From a checkpoint of a small mixture-of-experts model trained on Wikipedia: a shared expert of 128 neurons.
Below are experts of layer 7 (counted from 0) of a mixture-of-experts language model. Rows are named router (the router's row for the expert), up (a neuron's input weights, with its number) and show model dimensions 168-223. Each number is 128 + 24 x the weight over its row's rms, rounded and kept within 0 to 255.
After each expert's rows: a language model's description of what the expert responds to. This comes from a sample of Wikipedia text that the model never trained on.

# expert 27
router [119  98 132  99  85 129 104 146 133 127 117 122 150 138 141  84 164 185 143  94 117 100 107 144  89 167 187 144 141 136 128 133 144 143 114 138  86 174 176 124 155 145 135 106 135 138 136 140 107 114  89 144 143  61 117 124]
up5 [ 91 127 124  92  78 121 124 154 138 143 108  89 107 142 154  48 137 127 155 141 117  95 122 149 141 189 109 129 101 140 168 129 144 113 109 130 106 150 140 114 106 106 114 147 141 142  99 163 138 121 107 113 142 110 144 178]
up6 [120 114 154 138 111 124 186  79 115 134 103 135 163 126 139 137 138 105 114  88  91 152 174 128  85 144 120 102 132 192 117 104 119 142 121 105 103 123 154 103 115 132 121 104 129 116  79 182 119 156 122 176 149  97 110 140]
up7 [150 115 121 135 126 113 134 131 142 119 162  88 129 111 154 135 135 123 123 149 156 126 111 132 184 159 134 127 133 123  90  53 118 130 172 114 125 162 141 117 169 116 146 132 122 167 136 156  86 109 108 136 120  87 130 164]
up8 [ 93 151  80 109 161 177 133 143  96 148 168 121 133 159 141 156 130 148 141 108 140  99  99 117 123 147 132  69 172  93  84 163 122 135 106 121  97 122 141 112 107 146 111  80  96 112 133  98 132 156 118 108 147 143 145 142]
What it handles: Units and percentages

# expert 40
router [123 134 163 113 119 124 127 111 129 145 120 124 131 130 105  98 129 153 150  99 161 173  99 180 135 161 123 140 123 157 112 114 135 129 140 117 114 118 141  97 128 154 148 137 109 155  92 121 109 141 120 121 170 131 137 137]
up0 [133 131 142 108 113 153 122 110  71 134 141 112 121 132 140 119 130 147 134 118 131 126 143 125 131 142 159 123 187 151 145  90 145 141 131 183 121 139 188  91 143 125 145 134 127 113 167 150 104 142  99 162 157  74 102 127]
up1 [143 126 119 116 127 173  91 100 114  91 192 145 126 121 134  65 115 106 133 102 162 118 139 133 108 122 132 134 187 146 126  99 115 127 163 113  51 125 203 139 130 110 133 137 126 122  94  99  78 134  61 161 103  75 121 105]
up2 [133  87 125 130 115 112 145 107 141 155 130 108 110 166 154 123 124 115 121 132 141 150 123  99 146 136 118  56 164  80 166  91 127 146 140 150 143 154 111 106 148 135 131 141 144 153 122 137 104  70 128 129 130 151 133 139]
up3 [111 129 210 129 138 103 108 152 151  88 130 112 120 124 173  77 124 164 151 163 108 108 143 129 164 159 112 163  99 159  92 143 140 104 127 118 163 144  88 124 130 151 134 125 119 137 126 159 122 141 149 124 134 113 129  98]
What it handles: Spaces before table numbers

# expert 12
router [129 141 140 119 145  97 122 150  92 156 137 141 126 128 147 118 111 128 148 126 109 122 117 128 136 153 217 130 122 168 138  91 136 106 122  99 112 129 159 111 127 146 128 120 146 144 102 147 124 123 166 121 127 136 122 141]
up0 [134  96 145 126 157 139 155 119 158 115  98 151 160 102 149 148 109 138  80 126 150 134 138 129 144 128 127 112 123  83 128  93 112 177 100 126  98 125 134  96 153 125 140 104 156  78 135 169 126 110 128 148 117 125 109 144]
up1 [106  92 188 105 155 111 171 129 116 147 144 169 105  90 147 150 129 141 106 119 150 132 132 143 147 137 155 110 151 106 128 131 133 162 158 126 158  92 126 140 145  77 121 147 126 121 149 139  77 144 116 106 121 176  97 156]
up2 [177 134  91 130  75 114 170 153 140 152 161  90 160 126  98 134 144 132 125 147 122 166 129 150 142 161 138 169 154 123 147 160 131 141 135 139 114 174 118 113 135 139 129 131 125 122 187 161 125  98  80  94 110  92 119 120]
up3 [154 156 116 134 124 130 144 131 139 133 122  86 153 129 105 137 142  88 156 131 130 170 117 173 137 173 121 141 132 116 149 136 149 115 129 155 111 152 152 125 181 166 153 150 153 159 154 124 130 106  81 129 149 135 110 119]
What it handles: Line breaks in tables

# expert 46
router [152 128 121 126 132 153 164 136 116 146  85 105 127 150 153 109 121 165 163 127 138 132 127 134 123 154 162 170 156 122 166 108 157 116 180 150 123 148 156 128 138 165 132 103  97 121 123 137  93 103 117 120 150 110 157 152]
up0 [149 158 149 126 137 101 136  85 143 100 129 135 141 173 114 102  99  95 103 137 148 183 140 134 126 121 130  64 134 131 130 151 108 119  71 129 117 131 134 160 106 148 139 135 119 127 129  94 131 132  82 127 142 101 130 141]
up1 [177 113 106 136 121  98 136 107 109 139 116 121 130 163  95 150 141 142 133 166 133 106 152 121 132 154 142  87 119 157 149 126  89 146 124 121 152 152 169 117 192 106 125 142 101  95  90 101 103 131 122 100 107  89 110  95]
up2 [157 132 142 121  98  67 163 104 122 137  73 105 137 114  92 122 179 160 151 114 119 127 151 133 131 127 141 115 166  85 165  88 100 139 121 148 140 153 127 148  90 114 135 121 125 135 170 156  95 133 127 161 101 126 141 127]
up3 [145 105 119 142 152 142 113 133 155 182 134  85 162 155 142 129 127 103  78 123 150 111 155 144  89 197 127  86 103 111 140  85 129  93 172 114 127 151 108 144 124 160 132 106  72 167 101 136 102 121 160 116 126 107 120 138]
What it handles: Early digits, ordinal words

# expert 28
router [137 123 164  87 133 132 113 161 143 117 102 127 123 138 140  88 132 117 137 108 136 150 152 141 133 174 132 112 124 168 134  99 130 119 163 151 154 130 109  98 137 136 193 124  63 114 119 110 118 122 118 104 135 136 134  94]
up0 [ 75 166 141 119 125 136 105 112 146 106 113 123 139  91 157 192 146 138 146 132 171  95 121 123 114 168 138  86 140 115 137 151 145 156 108 143 124 136 120 120 127 160 134 124 136 141 109 166 115 128 144 154 122 131 130 135]
up1 [105 147 114  89 129 115 109 133 140 114 128 161 147 148 123 128 142 153 139 135 113 161  98 171 116 127 129 160 164 154 140 159 118 118 139 192 114 129 103 108 172 132  89 114  84 111 131 145  97 145  90 126 121 122 116 139]
up2 [136 106 152 108 147 117 103  86 143  88 111 112 129  99 145 120 148 185 114 133  92 148 118 104 141 128 147 147 128 107 126 117 140 121 106 106 190 117 101 115 117 120 141 187 151 144  91 120 132 112 105 121 132  80 174 131]
up3 [132 105 134 143 173 149 176 169 144 136 101 119 149 100 115 121 172 121 136 122 137 113 142 119 180 144 154 133 158 118 116 113  89 140 138 135 144 104 120 112 117 102 146 160 125 103 140 149  95 121 113 108 130 152 143 161]
What it handles: Name and word fragments

# expert 22
router [135 116 151 139  82 135 118 138 102 134 160 113 111 124 168  89 135 116 114 109 127 128  86 149 113 174 128 120 122 129 119 129 155 121  79 165  72 123  95 101 114 169 141 112 104 157 148 119 106 109 104 119 180 118 147 130]
up0 [122  75 112 101 107 130  98 141 115 180 121 143 112 143 141 132 150 102 109 131 157 178 128 115  64 122 128  91 128 135 126 164 143 138 160  76 113 125 129 115 153 105 114 159 118 124 115 109 141 116 133 132 137 110 136  83]
up1 [118  93 152 119  75 103 113 149 138 147 127 121 123  86 164 154 115 137 107 145 123 164  76 105 114 144 130  87 147 191 128 132 139 100 190 119  78 126 166 152 150 142 150 134 116 142 117 133 138 106 113 136 119  94 142 120]
up2 [116 165 121 135 157 112  90 133 142 143 214 120 126 103 127  94 108 152 100  81 122 126 106 106  83 125 151 141 109 133  69  88 140 134 128 135  96  80 121 101 138 117 141 128 153 117 157 176 125  90 150 137 160 157 126 116]
up3 [133 108 101 130  76 140  91 118 107 116 167 145 150 126 150 111  97 121 154 150 142 134 121 146 140  99 116 138 132 106 121 119 109 146 147  98 128 111 195 170 132 105 146 149 148 117 153 142 105 204 145 146 133 112 117 165]
What it handles: Mid-word syllable pieces

# expert 32
router [130 129 170 127 118 109 164 150 106 176 146 159 140 104 144 124 139 127 130 161 176 102 136 123 105 151 137 154 129 110 129 107 137  89 101 156 127 151 140 107 116 154 180 147  69 103 120 112 143 170 141 126 170 133 138 116]
up0 [107 129 163 144 144 107 163 122 176 121  73 112 156 125 129 127  98 117 170 126 130 137 136 119 167 119 131 130 121  84 171 147 142 112 109 132 140 126 117 107 139 145 125 124 110 132 144 101 118 113 125 126 141  74 131  98]
up1 [110 133  97 121 109 156 143 124 107 185 136 114 101 127 117 148 116 172 161 143 110 103 152 132 124  96 136 130 100 110  57 153 128 122 122 155 122  73 141 131 125 150 143 150 123 111 124 116 140 144 170  94 175 145  69 150]
up2 [ 87 143 120 107 149 139 111 141  78 108 125 170 141 102  99  91 149 113 154 124 166 111 117 114 110 134 133 109 181 130  94 120 141  89 111 122 142 169 105 130  98 124 183 100  89 118 124 113 119 111 188 131 161 126 120 164]
up3 [106 166 136 151 137 131 132 124  73 134 135 163 133 108 124 128 145 127 114 143 180 114 138  86 140 141 126 118  91  97  97 113 103 172 114 151 108 185 133 141 112 134 140 154 132  95 117  87 142 160 128 128 193 122 167 119]
What it handles: Mid-word fragments

# expert 47
router [129  98 156  99 129 157 142 102 115 176 134 116 136 122 128 117 159 159 155 115 145 144 141 145 145 137 212 130 119 155 134  86 156 165 117 157 119 101  98 113 120 118 161 124 117 138 121 118 116 121 124 121 179 114 121  91]
up0 [ 74 111  98 148 111 102 128 140 136 106 119 142  86 132 165 119 165 131 169 110 103  98  93 126 167 108 134 154 136 120 140  97 149 116 105 175 140 137 119  78 128 153 137 130 130 117 102 121 150 168 164 111 140 127 149  82]
up1 [147 107 139 134  77 127 147 115 117 133 115 161 134 129 161  91 105 108 104 129 170 184 149 106 137 134  96 153 129 130 181 144 121 101 171 104 159 118 202 108  93 110 155 132 123 146 121 144 139  95 116 160 143  97 141 138]
up2 [145 135 111 131 100 123 140 126  93 131 152 135 140 152 158 119 149 144 124 126 130 156 114 134 106 155 129 149 136 108 131 120 132 121 194 166 131 156 144 113 146 169 161 105 126 109 135 155  94 135 141 156 147 128 109 163]
up3 [134 137 143 145 127 141 125 123 116 127 123 139 119 144 170  99 114 148 169 133 136 170 120 180 114 169 158 118 195 122 146 130 137 106 133 127 120 145 156 113 131 138 118 110 135 113 130 140 114 147 137 161 143  74 121 160]
What it handles: List-introducing punctuation

# expert 29
router [102 103 144  92 119  90 110 137 116 121 153 110 109 154 125  78 176 128 119 124 106 127 106 167 138 126 158  87 136 136 152  88 134 104 166 123 119 118 141  88 117 156 164 144  82 131 131 119 119  96 119 127 155 119 158  95]
up0 [145 118  99 134 120 121 159 143  97  99 141 177 153 121 171 137 131 113 147 112 125 172 148 112  93 104 168  88  98 146 116 114 124 142 119 113 153  90 107 139 139  98 124 149  99 137 146 148 126  97 142 168 163  56 133  98]
up1 [144  73 138 154 149 139 140 153 111 138 152 129 116 124 148 120 164 137 153 110 140 117 107 167  99 111 158 125 160  92 100 120 110  94 140 147  93 110 108 154 141 133 146 158  99 187 113 126 121 155 118 177 148 106 134 160]
up2 [107  74 130 162 163 168 124 115 118 124 167 136  57 111 136 163 105 121 113 170 126 170  62 141 169 131 151 128 133  71  98 167 132 148 149 126 140 141 109 130 178 107 135 144 114 170 125 112 132 106  97 154 159 146 125  99]
up3 [114 124 102 117 151 140 168 123 126 105 144 152  87 119 176 159 165 160 140  97 133  93 130  73 145 169 120 138 160 165 146 165 110 111  97 156 159 104 148 143 137  95  61 134 118  89 129 120 114 147 142 119 191 132 163 114]
What it handles: Person role nouns

# expert 56
router [111 122 139 116 118 118 126 131 104 152 110 131 121 186 144 114 147 136 132 116 145 151 124 147 120 141 161 114 118 139 106 100 156 158 142 151 146 125 172  85 122 145 183  79 132 126 146 128  79 148 165 148 155  90 141 116]
up0 [123 122 148 115 134 105 115 168  91 115 166 135 124 120 156 137 103 129 100  99 158 103 139 131 180 165 123 171 136 103 129 101 170 141 139 198 126 137 167 140  86 118 170 170 108 138  76  93 134  98  94 120 129 132 133 129]
up1 [135 152 148 104 120  79 157  97 123 194 139  88 142 131 126 126 152 169 133 157 106 123 113 142 118 120 125  86 129  64 112  98  88 163 108 129  99 140 136 127 134 121 166 137 136 149 138 106 117 112 133 155 135 106  84  95]
up2 [ 94 170 112 139  84 152 151 147 161 133 147 154 179  97 106  91 122 132 140  88 170 110 146 118 156 107 187 150 137  96 134 143 179 109 118 101 104 118  92  90 151 132 141 139 156 119 132  90  98  62 122 102 182 136 150 129]
up3 [133 161 166 146 129 118 104 108  92 152 130 137  92  98 114 114 136 145 123 170 140 136 113 167 140 141 122 134 129  64 121 117 131 158 174 128  79 123 142  90 132 139  93 102 118 106 126 163 146 182 144 114 134 133 132 117]
What it handles: Title words, on

# expert 5
router [106 118 129  92  97 107 134 139 121 132 144 114 130 163 124 110 121 144 117 111 129 171 111 141 123 155 149 119 145 148 126  99 114 112 148 140 132 137 156 102 145 173 143 119  81 158 116 132  99 167 144 153 165 111 138 111]
up0 [110  73 117 134 136 112 195 103 122 169 111 109 109 111 117  97 115 124 138 120 104 123 167 107 115 172 127 135 177 143 183 108 150 104 118 111 133 179 108 120 166 147 120 171 102 124 115  96 142 161 150 133 139 137  74 119]
up1 [131 128 123 107 127 168 116  93  98 119 101 160 107 134 133 107 120 145 101 125  97 129  93 142 106 136 119 122 102 179 136 126 174  63 111 131 112 121 146  84 142 115 135 105 161 111 138 188 113 189 123 142 146 119  86 125]
up2 [134  82 147 127 122 118 134 128 114 104  97 148 138 140 127 155 143 113 161  86  93 152 127 121 147 130 132 124 197 137 153 147 108 118 127  89 137  84 165 127 121 119 140 102 114  83 130 135 109 144 157 115 174  83 160  94]
up3 [ 97  68 151  53 111 128 110 123 118 131 151 139 142 130 127  97 154 156 123 161 162  99 124 114 125 135 150  73 120 129  99 114 144 158 109 118 152 113 146 118 145 135 136 110 155 118 110 169 133 112 130 144 160 136  92 132]
What it handles: Gerund -ing forms

# expert 2
router [139 121 170  98 113 137 105 142  98 130 138 126 124 158 115  93 133 135 160 121 144 139 118 178 135 147 163 151 142 144 117 112 121 150 165 151 149 163 139 110 158 161 211 126  77 121  99  88 115 141 137 121 167 138 125 133]
up0 [119 148 170 117  69 149 121 119 167 135 112 155 134 120 120 149 132 113 166 123 125 118 137 160 115 100 151 137 170  96 110 102  97 149 101 104 169 122 125 137 132 170 165 130 118 173  77 105  94 139 137 118 144 120 123 132]
up1 [ 99 113 108 113 116 117 141 102 141 179 155  91 100 122 110 115 174 116 147 108 127 121 145 144 119  91 131 104 173 172 112 129 132 131 164  94 128 114 183  95 129 127 149 133  85 149 106 149 157 135 134 167 108 103 153 111]
up2 [178 108 116  63 139 124 107 132 102  91 181 143 161 136 106 108 149 160  95  92 182 130 151 123 152 121 127 146 136 116 160 109 137  94 184 139 113 136 123 139 101 119 118 133 117 119 167 100 126 114 135 123 133 146  86 120]
up3 [145 111 143 107 153 164  95 135  88 131 153 106 118 157 154 108  83 105 112  94 134 133  87 134 130 140 154 126 114 121 105 100 135 115 137 130  81 121 111  67 130 117 198 123 132 156 150 125  91 145  76 111 143 127 172  99]
What it handles: Place-name starts

# expert 48
router [129 122 155 120 120  92 142 154 118 136 116 137 134 109 110 112 136 150 152  97 126 159 106 176 103 141 139 134 141  99  95 129 142 106 111 148 133 144 138 132 109 176 160 139 117 140 100 147 109 161 135 113 152 126 150 154]
up0 [146 124 121  96  84 142 148 169 126 145 125 134 177 110 110 103 133 173 140 122 128 132 147 186 162 104 134 170 148 173 168 126 137 120 126 133 103  97 141 135 130 155 128 180 123 135 110 194 112 143 156 156 161 143  94 111]
up1 [160 154 160 144 144 154 166 162 149 154 117 102 119 118 127 117 125 144 131 155  96 127 107  97 132 155 163 125 155  86 159 145 116  88 133  96 105  93 136 128 115 142 150 109  73  86 120  86 160  92 163 152 136 128 118 125]
up2 [126 128 138 142 105 136 113 155 132 111 134 152 120 112 130  91 125 165 109 164 103 134 155  74 132 172 127 163 124 128  91  98 132 103 119 137 126  95 109 104 115 101 120 150  96 141 117 140 175 129 111 103 152 144 137 104]
up3 [127 108 173 119 116 147 141 122 120 131  99 116 155 124 103 149  75 133 146 108 114 156 120 105 113 137 115  96 133 146 117 127 100  96  86 136 148  92 139 138 112 191 176 115 153 101 101 101  92 126 129 143  85 120 136 129]
What it handles: Coordinates and table fields

# expert 17
router [131 105 142 128 139  84 134 108 114 134 140 128 159  87 128 115 138 119 131 124 151 140 119 139 141 158 176 140 132 114 122  53 175 148 112 177 146 155 121 122 156 143 174 149 104 158 128 123  87  97 154 155 140 137 136 127]
up0 [125 155 147  92 128 119 115 115  87 139  90 124 140 145  97 145 147 158 143 159 118 118 136 160  73 114 167 120 117 134 113 121 120 112 109 151 149 148 149 119 140  94 131 132 162 153 100 114 101 120 131 127 173 127 143 122]
up1 [137 150 101 140 135 106 141 157 126 158 122 138 101 125 105 115 105 152 131  98 138 144 140 188 108 163 129 126 184 174 115 105 147 144 148 147 117 118 107  99  92  89 125 118 174 136  83 117 125 144 126 130 148 124 142 163]
up2 [124 144 138 144 153 128 162 120 101 113 133 136 117 124 133  85 114 119 102 145 157 152 130 134 137 164 113 122 126 131  98 152 148 124  98 169 136 136 173 151 135 142 126 131 107 144 125  98 129  93 133 129 177  99 125  98]
up3 [172  96 131  52 115 171 136 120 124 174 169 108 145 141 145 126 151 123 154 105 141 129  81 101 161  94  77 115 175  78 139 106 146 119 157  89 165 139 110 126 138 141 108 168 156 169  94  87 121 145 122 153 114 142  72 160]
What it handles: Commas after names

# expert 55
router [109  95 170 120 129 169 131 103 111 128 139 136 109 144 128 102 142 125 129 130 176 122 138 153 157 164 158 104 136  65 120 108 144 118 125 136 128 161 152 103 163 166  89 126 126 134 124 147  95 142 151 152 158  98 125 134]
up0 [126 108 168 119 115 125 113 148  94 119 159 130 122 144  91 114 107 101 163 118 129 143 155 124 111 108 105 147 154 130 127 131 152 143 113 127 124 169 128 137  91 139 133 188  42 116 154 157  96 119 129 137 156 120 131 171]
up1 [143 142  99 120 145 127 129 153  96 132 165  98 143 131 145 106 148 167 151 153 135 110 103  92 121 147 142 120 106 105 132 155 120 158 119 132 113 151 121 143 106 135 136  84 151 145 126  72 114 161 134 129 111 132 119 117]
up2 [162 118 164 149 130 156 124 108 157 103  75 148 151 124 158  83 117 124 136 119 134 142 135 144 107 135 129 104 136 108 141  99 133  89 126 144 108 139 142 155 101 106 126 120 142 130 116 108 119 153 109 124 137  82 128 138]
up3 [119 149 126 132  93 131 119 133 109 134 164 157 169  89 133  95 117 134 151 180 115 156 121 127 107 131 178 144 121 123 111 111 151 118 173 127  87 115 133 100 128 152 154 119 139 112 118 167 118 142 115 155 133 142 122 135]
What it handles: Lowercase prefix pieces

# expert 62
router [113 115 139 112 138 102 146  96 103 146 161 148  98 163 149 106 141 116 154 126 154 135 153 142 115 143 155 115 125 137  95 109 149  93 155  80 102 152 149  93 113 183 124 131 109 153 140  94 128 113 150 118 151 104 121 124]
up0 [154 126 134 124 169 134 123 153 134 143 132  58 145 123 150 133 135  96 158 146 103 145 137 142 134 174 143 124 167 139 103 122 151 129 119  76 112 165 144 117  95 140 129 123  97 155 114 109  99 166 144 119 159  81 156  95]
up1 [149 138  90 123 119  74 145 129 114 153 144 120 160 162  96 162 124 127 124 103 154 122 128 175 147  83 141 104 107  97 129 138 151 144 135 152 118 104 113 132 104 114 120 100 141 159 138 126 111 134 139 133 120 100 135 138]
up2 [136 131 132 148 137 138 168 114 123 130 149 105  87 146 113 128 144 130 133 113 132 162 152 131 122 160 134 144 176 140  98 162 135 118 153 141 109 159 113 139 148 108 127 138 126 152 137 160  75 153 123 108 170  74 117  99]
up3 [ 84 115 105 143 158 113 141  97 122 115 120 123 130 155 204 118 106 174 145 156 150 100 145 162 156 159 145 119 150 116  76 134 159 115 115 114 127 115 117  84 151 127 162 143 138 138 123 144 173 128 142 115 122 120 135 122]
What it handles: Word-initial prefixes

# expert 39
router [141 121 135 127 112  85 150 137 103 122 106 123 171 181 143 118 169 156 162 103 150 173 115 152 151 145 146 113 103 139 150  91 136 131 130 121 114 136 157 136 138 150 161 112 114 132 143 105 121 149 148 180 137 108 127 138]
up0 [116 124 129 154 160 126 139 114 114 146 141 131  74 165 147 142 110 124 159 139 133 156 122 124 148  94 151 105 146 127 134 142 152 112 135 129 141 103 155 117 124 124 187 130  84 130 153 136 131  77 120  97 209 147 144  66]
up1 [127 124 143 133  86  85 172 132 141 145 132 120 144 172 172 109 128 131 163 122 144 122  65 114 135 137 122 141 115  94 165 140  99 151 128 128 142  99 152 126 122 166 156 109 174 113 143 147  95 141 139 147 153 148 116 152]
up2 [ 97 167 130  90 145 140 124 110 114 114 118  99 149 121 131 166 112 117 114 145 128 117 113 140 149 144 126 132 125  82 139 109 128 145 127 148 157 100 132 118 133 109 178 114 124 141 149 131 135 150  97 134 110 123 175 105]
up3 [147 165 118 127 123 128 146 134 105 143 120 109 151 142 179 148  98 136 140  94 137 145  84 127 149 113 148 171 126 142 139 110 126 166 144 129 158 123 202 145 142 133 179 129 115 165 125 109 135 111 143 151 126 100 110  91]
What it handles: Taxonomy and infobox fields

# expert 3
router [142 125 127 136 126 127 134  97 119 137  96 100 119 108 126 140 165 154 146 116 116 121  98 116 101 172 136 136 152 154  96  81 174 112 177 136 135 137 155 130 121 113 133 117 111 116 124 107 111 122 140 132 153 125 124 130]
up0 [197 111  66 140 123 137 172 160 128 120 131 104 120 128 177 114 137 129  83 150 171 201 121 135 131 184 138 155 109 115 130 105 114  81 136 118 135 149 168  85 153 148 103 161 105  77 142 133 116 129 130 116 158 125 176 156]
up1 [185 129 123 113  89 101 169 165 125 145 116 143 110 164 166 136 134 128 186 162 162  97 121 119 106 124 155 146 168 156 141 144 117 111 144 147  61 107 112 103  91 128 153 130 100 140 128 178  54 157 106 162 133 123 122 116]
up2 [173 107 140 117 107 126 117 140  96 158 112 132 146 128 129 106 131 140  88 108 132 122 162 161  92 137 132 121 128  99 136  89 101 147 113 156 122 146 137 137  98 155 113 116 118 110 107 134  67 113 183  87 118 140 121 105]
up3 [165 114 102 132 126 166 126 122 156 125 116 117 109 127 147 144 177 123 130 152 109  82 104 124 130  93 128 139 113  67 131 106 121 119 158 147 109 131 155 123 166 130 150 164 110 168 132 147 109 140 128 167 139 132 125 154]
What it handles: Possessive apostrophe, articles

# expert 59
router [129 127 129 113 150 110 142 120 111 152 146 131 123 116 145 113 149 166 142 138 132 121 110 137 118 116 122 111 154 112 119 120 165 194 130 134 120 148 152  84 122 124 130  87 143 164 123 126 115 113 170 188 156 105 110 116]
up0 [124  87 156 165 135 118 166 108  80  98 110 138 109 174  97 124 108 116 110 136 104 157 125 129 168 115 134 147 131 113 130 184 148 122 135  94 116 114 135 123 126 129 146 156  82 110 145 141  68 149 165 133 138 101 119  93]
up1 [164 144  88 120 142 116 145 124  90 147 134 101 145 149 126  91 160 149 131 124 129 150 124 127 116 123 151 105  92 118 199 118 145 118 139 184 118 150 124 173 156 126 117 147 142 134 173 158 111 177 104 143 134 140  85 136]
up2 [156  78 157 148 172 122 113 154 155 139 110 129 156 162 163  96 122 104 128 110 145 102 148 122  87 161 137  95 163 117 132 115 144 131 105  72 115 128  92 148 119 132 133 114 155 140 126 127 122 106 148 106 132 119 147 186]
up3 [110 150 146 136 127 129 164  83 112  88 130  91 143 145 159 158 112 192 142 132 123 159 141  88 124 139 126 148 145 103 138 113 192 123 106 198 150 140 110 120  75 111 130 100 135 157 152 108 107 139 147 113  98 123 141 118]
What it handles: Spaces and hyphens in names

# expert 44
router [146 110 133 143 130 132 119 104 105 180 102 114  97 145 140 112 155 150 149 156 132 110 161 124 143 178 148 113 116 154  92 136 125 133 110 167 103 147 154 121 138 135 143 113 123 131 107 114 131 134 145 123 144 106 140 127]
up0 [153 112 115 157 118 110 120 163 108 155 150 131 158  93 132 142  83 110  99 107 165 134 153 142 100 179 138 123 132 109 139  90 132 120 168 130 171 136 128 128 120  91 150 113 166 113 116 107 132 135 114 122 135 130 147  99]
up1 [127 124 143 141 121 136 119 104 147 151 119 139  67 117  80 146 111 106 132 122 116 132 145 125 113 185 101 143 155  77 165 152  81 138 116 163 156 113 159 119 149 115 108 108 148 127  81 136 135 138 111 113 130 143 131 164]
up2 [ 85 123 145 132 100 116  93 106  86 148 102 128  80 133 142 143 116 157 124 121 136 102 142 107 122 142 128  70 168 100  84 126 182 148 119 126  41 130 176 117 160  97 128  89 129 144 120 138 120 160 126 117 107 113 108 169]
up3 [ 89 159 149 108  88 127 128 140 133 136 135 148 155  98 122 111 156 151 142 125  94 136 104 129  83 133 163 163 130 142 171 109 120 112 155 121 118 145 131 138 113 126 125 163 127 186 109 112 111 136 124 110 186 130 169 171]
What it handles: Romance-language particles

# expert 34
router [163 107 158 105 119 157 113 167  77 136 117 133 122 131 161  98 139 131 143 121 193 146 115 158 111 141 160 138 134 138 149  74 165 125 113 122 145 114 147 134 144 128 151 147  89 131 125 151 119 112 124 147 173 121 122 121]
up0 [126  92  87  98 129 114 132 136 103  94 162 145 154 109  77  94 171 121 118 122 140 119 140 121 127 145 138 106 108 124 165 149 131 156 144 126  85 130 101 113 128 105 134 134 116 113 125 120 141 154 143 149 185 114  84  91]
up1 [124 111 134 134 115 107 128 115 136 135 127 154 125 129 120 132 112 159 184 122 143 119 139 124 162  82 132 148 121  83 150 124 161 134 147 141 134 124  91 112  92 169 168 158 136 170 140 121  91 155 153 183 173 101 127 159]
up2 [135 122 119 125 123  90 103 101 166 172 102 117 115 108  92 145 124 171 126 170 137 175 117 139 161 155 161 134 187 104 111 121 141 139 157 138  97 119  98 103  99 141 171 114 134 159  90 111 136 159 139 150 148  95 131 130]
up3 [121 163  95 132 110 123 101 131 112 160 140 106 137 107 106 120 139 124 168 168 181 147 101 174 133 123 126 132 110 115 113 129 148 122  84 157 153 131 105 128 167  99 124 133 141 128 146 122 126 166 140 100 167 170 138 125]
What it handles: Word-starting fragments, modals

# expert 30
router [134 119 130 112 107  95 143 122 118 125 121  95 115 124 146  80 138 150 143  81 124 144  77 175 130 166 145 109 136 127 127 114 167 115 158 126 148 176 124 127 145 154 140  78 117 134 139 140 118 155 136 111 131  92 142 156]
up0 [156 145 136 118 215 113 130 137 158 137 122 102 124 147 146 134  98 119 122 121 132 135 122 100 105 127 115 159 120 137 161  95 101 129 160 126 107 166 128 119 141 157 123 138 110 152 127 169 125 103 173 135 137 151 131 157]
up1 [147 121 127 144  86 117  73 135 136 134  84 122 162  90  87 115 148 160 136 128 144 142 128 187 111 106 125 104 112 157 123 142 154 145 132 114 149 110 128 160 108 146 155 126 172 150 117 130  97 192 133 131 119 102 110  94]
up2 [123 143 141 166 128 108 154 167 104 120 152  91 145 147 118 118 123 115 110  96 139 113 154 107 121 122 140 127 144 131 129 125 151 111  99 107 113  81 113 114 146 127 182 145 164  83 135 142 122 141 122 134 162 155 128 134]
up3 [ 99 136 150  99 118 120 129 115 135 132 175  99 167 150 132 110  98 122 173 116 122 169 107 154 130 109 175 135 143 154 120 163 146 117 115 110 145 105  97 100 112 169 103 119 167 145 131 151 112 133 110 112 132 113 146 134]
What it handles: Later digits, large amounts